From a checkpoint of a small mixture-of-experts model trained on Wikipedia.
Size: vocabulary 12410, 27.1M parameters.
Experts: 64 bilinear neurons an expert, a shared expert of 64 neurons.
Training: a variant of Muon for the experts, 439M tokens.
Below are experts of layer 9 (counted from 0) of a mixture-of-experts language model. Rows are named router (the router's row for the expert), gate (a neuron's input weights, with its number), up (a neuron's input weights, with its number) and show model dimensions 0-127. Each number is 500 + 25 x the weight over its row's rms, rounded and kept within 0 to 999. Numbers have three digits each.
After each expert's rows: "mostly gets" lists some tokens that are sent to it at least half of the time. This comes from a sample of Wikipedia text that the model never trained on.

# expert 108
router:501448543510505485505472487458495512528536501492501548481516533523523519464513491513466507510519533517494493504507478513490488469519527496483511544430493493477555523543470510497493491490550553492507491475470480536529483488491497495496480491469522507482491470483517513506509504496476474491496480507501484557460487446502480529515515466507500501463529507543482486481571472465485485449501
gate0:510479482494499558479496521518541512543484523460527514512503523492525465512492488501496419498499513490495475507524455481513485520508534497489517529507495518488522533507507525508475520484443499503514547505497508502503489503518516552504539491496494489502484502529473473472488531546509505499511524467511525520517502500550462519479492540524548509490420531485459482503550524483520459531492
up0:497494494502503482498481503502502498490554456517461518485507500499441443511506492525542533513487450518513505526505517497508480515497512524491530471511498495515513509494510508483503504561518506500498445515499477486514546461468495501476500516481487536540493497501518570499445506502478553564505493521472502481494494459491480459528481502487475488491547494514550513521467506473473468551491
mostly gets: "13", "14", "12", "31", "11", " Goals"

# expert 103
router:500483508518492527528507518480507545521518512452502523505514577491507520447480489552466488526511497532513544497536505502476519441503499515486512510478490527472526530518490526525480491503520518459527503490512485477530467489467528526507451460497506493500520473481514473514470491489489455510520474496485479543502469452474495512498488479518533485486518460531486538470515487456502484446532
gate0:464499537485539509505527549548540522507536525483507520508494504464553536520536498478526503529481473545534459495524463503535491523495474477533517530512508523513461500499503514504433512476505491508532486512511484500486493520485500511476477524476498475533529515521496531489478506507519476448493519495455495512458520506488471440487522497508489503543448528507539551515501479515486475503501
up0:536527491556491519450498521480493513524501550531482532497537476500460516525523539493550511495483484484512490496471478531483457511514483498469506532522478490481499504503475520490498558524505502511487499464454437500525518511540496462512499504497477453516505496511502551504489522514478542536478518511493524478502460526459457464518531470520456524523478464501513502489503498516488454491499
mostly gets: " their", " his", " its", " her", " His", " whose"

# expert 87
router:494464544476497512515490496457503508539529514490489535441539530507486522488497490501476504507492500522510520484530496538503494432497530517490514538451505502487555470544471516495512475482500531507496503445482448515530480493488498495491479439496518488514483447507536482503499491502489458525523491501514463528520490451494491539490516488510513511475533489550486498485534484437481485485505
gate0:502514463486527493478520514517494497514483460480485483494512495516477529528475503510562510502542494476451440498492519501489489451554532445515459474459480483494532559490506508518494488508518453506489507492498498488500509502479454547490491508512556521515478457499466530509514461476507538447538514487470505501484480513494482520493468507539498510493538483490511512505462499472510491511547
up0:447488494490512482497532485515517501503500487519462485482493455489507481511451471541522535543502517490485494504465526531513495496466508422530546508532494458485482460496495535489507523475533509466482515510484542471487500498461507516520477486466437507503545513536501474459485505511495483496541501510481499529526491519506498549481499521494481508509467467492543526489522503526561479510511
mostly gets: "117", "114", "115", "41", "53", "47"

# expert 102
router:510477507488497500522510479480508533507497527489517551455509530531484481495527501533499520501482566513518531528512469518467456470489508489509518527496492526435542485503476511511474496496505509474504467435494488488488479498510537490502461501498519487526486436477551476495504483515501445483477472526500487539503492483454497505510504495463487503516555494526493522479554451482504454494507
gate0:491497519447503528533532493486483496547502493531518493533489462506519537472524506519521494466473489474495492481471485521552486487484512522519505506476542471492499475515481493525476532523462518486487478450522508556495518480500531490463517472502503520458517436512493526464504514460489485481491485489501478503503481535494505531441474518532513490557503448483482506488431517504486524493519
up0:532483448522500519467488530490551532507511514496514481466506519531487509523479483513496482476499489507558496488473544502463470508485505516519480458505532473447513525499482501510505510508478426549475500470484557485531522468510520508492501484526536460500488503514502474465476514522455515517512526517485506500503524510538484512513519513553521474504511534506567535485518520485485495535519
mostly gets: " sq", " Arthropoda", "ropoda", " Animalia", "idae", " confl"

# expert 26
router:491465552518487547522474483439485512505546495456534524473520512514502525482470492518479486498526522516499489484501485477468469478540516527474515515466471537485507467504431495534510509497521541475513504453507500498510456494514511525499463474491481483516502458494542463514501492503507456461491488472520493523504460472470497525517500494506477456513515519523465528469485473471478450488495
gate0:495516503486506464545542435475478493440531487491510500463497482518505521466500521493473498500489514528493480514497536486528529525499474493482525523525496496522537542497443489497520487536524492476526508454473511520523500495533476500477530540496513492501514436546468507463497464478529499486436508480507518479527440496544533501486527490531501524536495512530503506488479522476500499488498
up0:504495471488500506497525526501461533484476484496484520448516490499527546476535503466537497480475450496522522493487541483527467503506528496531471475472495525482494500462458526497522480508537503427537511491502531480482512487520532480516509488542518490553469471514478499496514501474549482527490482467526461498539495536468534546520465510520458495476518474477500538485500518490527487491484
mostly gets: "manuel", "arent", "aba", "rier"

# expert 72
router:477490582468485507519489522446532508519537521493519487478538502475514485504481533544444499512528527522498506487531501533446465491503493502493521509463483518476510501516495523493497486509519536477508478476494447500528459497487505513474492490478498466482502457504499479525481483506519495457499497490481458529486457475491465539504511496495499488476504519535450511461518465437497493452492
gate1:498517552482512492509490524475513538506476509513491543508526453517463535451503502530510493501480537507503512523523497478489492491534430499505488514476550524494498496508496509525454549491477508495495465480494460488440495518472565495530479482530516465502511494509472491548455538508504510507523506535481556493497510488487511487436455495509491496501481505458479511481518467504490478486487
up1:463505507492509506535510489530459526461500525516488508499507495510504522485560540499492522475469514500477527520555499509482513498511486463509467547450518528485471515498515475530501515495504484480501486462497467514439479497471566523522485498512501464472507523504477529546503504494500529477500539503529538492497524509500552452483479473483460488532510488511525481489455487536528465458473
mostly gets: " Jones", "sson", " Collins", "owski", " Johnson", "ović"

# expert 110
router:516468533498515484512493511469516528515502507455506526499509534490504513459483520494475531509510503528524470504530483505424508493504497517506546528484503551445551470506459495504467492495519493495510489506492471491512503452489481523496484475474508468502465448453517489508498478518505486493524455515526471547507452475484475561492518506489539508501530483531502476508540483476470491465541
gate1:546520513514510483540473473485492499495524457496512478496509535478495486529480467509515449454514526509489481446477505512480490471481517455481515470519520531548466561524534479510553504499503534527549512494496506497479477524520480512514490535501562533476498508520496493532479471496480501494489504511537444500499497523554480467518541522452476505473505497507508480513487518466519480503509
up1:542489513538510494490493496512504528497462539477508484486461473469490488489494486501514473482526503501510515441489516469482472482518507525513525513500517536513538460510503519495457476527437478490514501460454491493497525517502422518515481467518507509475555475505530502463516518482457505522521485462508515516464441486502478475495504457558492490517496520465522480514482517492527526529477
mostly gets: "″N", "″W", "°N", "%;", " ISBN", " —;"

# expert 95
router:521466555496495538547478500452520498480557505484504499472528513485494510469464520541492482493477528536499475474516468506474469473499491541488511497470463531479515498510468513536508505517527534512530446506483457492500470510492489516494467503460485476478502484487492476507506503514524454485505504498508464498491469477466483508481515493486521502480531535528492542459506475458442475435502
gate0:512489519507468494516508443458466441486497530491498465553478533501513506477476516525522531493469512512500519482489474489525493487524499482490494516472456506458479503521474546520487485555490492476497528485499509487490525512538519457464520548536523477509492507534488472486496529480492499504517505536533480489525483490506473472476524435445512500504497500515453470502485506487474520439535
up0:550513508501466529534527524478526480524479511517494509492518520489488550480492522519498488527465491486480483484535486505544498525466482517491531526498511498483498556527463443496529462537497506487534469543468538505483524472486446497518501491444464511503484533474504510496495519494486511538472493503476469526567495480454509485504502481440480518505488507507493491502505478488534525465542
mostly gets: "ville", " Creek", "mouth", "shire", " County", " Cemetery"

# expert 109
router:531480490516493514540497498493493540516527509451503515517500568505496514466487500562468502514510508524516516502521523493475497434505478525485494520472490520444528528519473520511511499504547528450511528497499486493525453488478510514527447439500486485489517469493517455498498489513500451505530479493468487534500474460493483519514484485501522474489522475532475533478506480479502483452540
gate0:479538495526482486502525467509478544499470508552486466497512469492512521500512492461489526526531526481532494478523499491503497510511531509507527492494518476524474491497479484488485506504551478540506514484494487513526521553541481509477507534459531452427450492516530514458548488527533527521530497507532502554474488505474467521494462505545493454516517493488501481513501484524455501490493
up0:497513498523437550527505522542507495466529490520501498516522505505476497446545511532522493495468497540500475492491487497520496491491494437475501486495482488469553495491514500501505513524537481460493458497508446524529479448496459452509525503509475509533521585474490487524493505510526506475523497508498496522524487543481480469495485461525497498534497509514494498507445547512492500504497
mostly gets: " his", " their", " its", " her", " His", " whose"

# expert 24
router:502470521493488509495510521460502488532543515478487561476515518505504504502497485506465538526506507519506481492520494536472485491490497497496533557422476530487553506519487529513492523488514540489518498432498467516507472492487529523475495488476531467502477490499514474517460498504517465493485477515514457526477507478476485540449488507498549484463554501542498503500506444476469502484512
gate0:527511471485562512454501472498491532482532484503457472494490512482516485499466472528535482485456522513465461501465458512486477515511465526498498504467487518508465483478489471459496461515518513501454482543499518519461514477484536514536533542494514554525495491505507500516534518480519538465468511490499535538497486512503501502494483505535465497469477486486514538514554542521516463493482
up0:508501494509497457484457494485516553507502500493481513501416492536517476471503492509514500486499510508491506484526502470505503515565462446545509483471500513493494498476478510503505507489522548507524467517514484477498511475508509482500539527494512474480538549487508511527558487467489517472505480498490491567502457476508463518491497533529536480520471534463513472492523507525518438518473
mostly gets: "–present", "9", " medalist", ")​", " pm", "978"

# expert 81
router:536473525493485500532455499494497542497499505479506532486559546533508515455513500497486518497511514540483498514538478497503493480525509506513546518490494535454577543499513506485500492508503517472503461452474475516536489473510533512499447481497528483521500475514537495480480454489493480462510470522483492516484486475472502552476519522469515513509536543548535517521509466507488497499522
gate0:529525490499492483492502522507465464503501502527498488434523471497498499488507498479483484457463516525460500501500462528516554458534496529480496514456476481471471484526453532480497498548505467516509466524509518480507468492479482490548476563518514517487488487484524534514515485505480484527503494477504494557528497494507500482512510478486511427544475477484508507432493520535495486474502
up0:580518502482478531438480501515494426528522483532480490479541511495512520485513503503517527510456501527486483511506500456518475535507478538512480528491505511486547503529498495509524524497522497564501488544505484465522503494507503488521480515507539502521532505506492498465526516512457477481493528470522549517563513510511489471483507501506505462464509478493495501483555488527471485500464
mostly gets: " dec", " ext", " rem", " emb", " coll", " expl"

# expert 4
router:509454516506506519509471499450497512521515493471531534493554510501508508496484498517479498507512522528481470520518496503445477494499483510516535548492482525478513477512455507501482456480511483491540509503446455499511478456504505510469454431504522493489491464504551457525494463520503478483505490488515482538487443462494489536471515480487494478480541491521498498509532465469497468464532
gate0:518493486505479500523502568529531510484528471486491494485525495485529523517492495504475493519529521438479475487487508492474510502476474530459478518533492514500551481495497496534472497507509495467503441523486506524522453494460463453489523508519463478475509522491525520471529489499478514484442479493489502511533533476504525492521517532542497500466510502545492436427516505524520516501507
up0:491514493483514510485502469437469470517493527489540488544501540479530480484465508502507498469515486500484534482466490517521508489494505520525520479475523497511503513468487504532536454493504499528491549478452441458525517531557522509488471484475503517519497508533469461519508503483487463483575504492515489521535461506513469546466501471477526464502485500478504519517469539497527504484504
mostly gets: "',", " defeating", " |", " defeated", "\";"

# expert 68
router:520477535472511515528491486455501539513504517499496517481527538470495523482510474517497494510486541544489491505510435533465498486495499515502535527417477511485564507502493515521502496482545527490495503491486519492505511460494516522508485496495509508474528475476545465523480490510488495487505486513547501534480467482507470554477500505496517512464542468536495507514512437502472455474548
gate0:530523556497482554509481479531492539532500465497491464463510488513521497500470511467527499517482509536548462491521512476524557517496511504532475500494534471541474486447503516498473537496486525485548489482503493494508502480543449497492489515481512483513509526471501526497422494486520499536467485508511476495506495496518502493491471475475495467514545503470441526512501490552494510517514
up0:554499495462511508510482517476493518494479482502494514481496511551500459490491533462511491489469518498544510492477519487493479508471463466512485467524491486479502498489513504509479484461549504494504490477495549478498539499535517508472560486530543481443501505490509454466554472474513492471505523515490559475463505488500475493487513538519532522456510528484537501520529488557497502548506
mostly gets: " %", " Votes", " ±%", " MPC", " GF", " GD"

# expert 90
router:481486550459503492527499498472481501521494473485530506460522536506492521495506507503475480498530525514517509485519484551479516500520525505513512527469483581456547507494466490524520477491545502489527495437453513492543469495525534505470461494500512476509507449485522481486486475518479474504506464523473494532513472453480496536492524494474499484513530479535514536461537483486501495484534
gate0:516532498487507483517514474507489533515507492498530533465538507469458509472506510450530506528477470470500541503490485523525518488509569478514538539550483487504506496467516473476513503486513512477504536463502517470524490486489459510531489490534525548521450541475535469485474495492496485459539501516494513501502500517470509519543532480494464506488512447540544495497533471479504518517464
up0:511477496484510452547466451502511468531496535540445524492496506503514484498514499479518517436489484484523480492487498492497551512493493487457491533526514495474497489532534484544478497456532527488505478514543515463519464503501501515474500485496526484534546499515486513491478499460517549538541496457542521489514457530489501507487509507488491502532516462494465470510501454512473479530535
mostly gets: " rem", " prom", " expl", " adv", " sk", " encour"

# expert 25
router:506482507485533497517501480427511506537504493466516489485548535480512497506490485498468482489540496532476494506519475546449485477521492528504535517481520524479529492497488536495524474475515559491532484459480462507516493473503544499498453514480513514504517468480498509473497477503489477486466474512507468531455483453490483576496477507473535489495517491508489547511536462471512486460504
gate0:496471530471477501465506488500524489488489500521480530527519478486525510481514526496497499515483490508499523494538524502497571483516481520422504502488520532498482539511488495461533445489516440493500514526524491522506503512481560490525489484501546538498560481526496518518499513533553538459490487491503528523485454514535478537471447511506500491489477457509477495522523480513487491520501
up0:469479481500486484528514522530509515502506511480471507522527495514440508515573466521494477544511515506474521508488496489556509468470521495531498480491496488536503516504511539542496457485484447501518502509509556506491499509489551480538521495469503527491461518510481531564487458519483472476490471515488461499519517540492549459498497503529535497541509477499528482495474540498490489486515
mostly gets: " was", " been", " is", " has", " became", " have"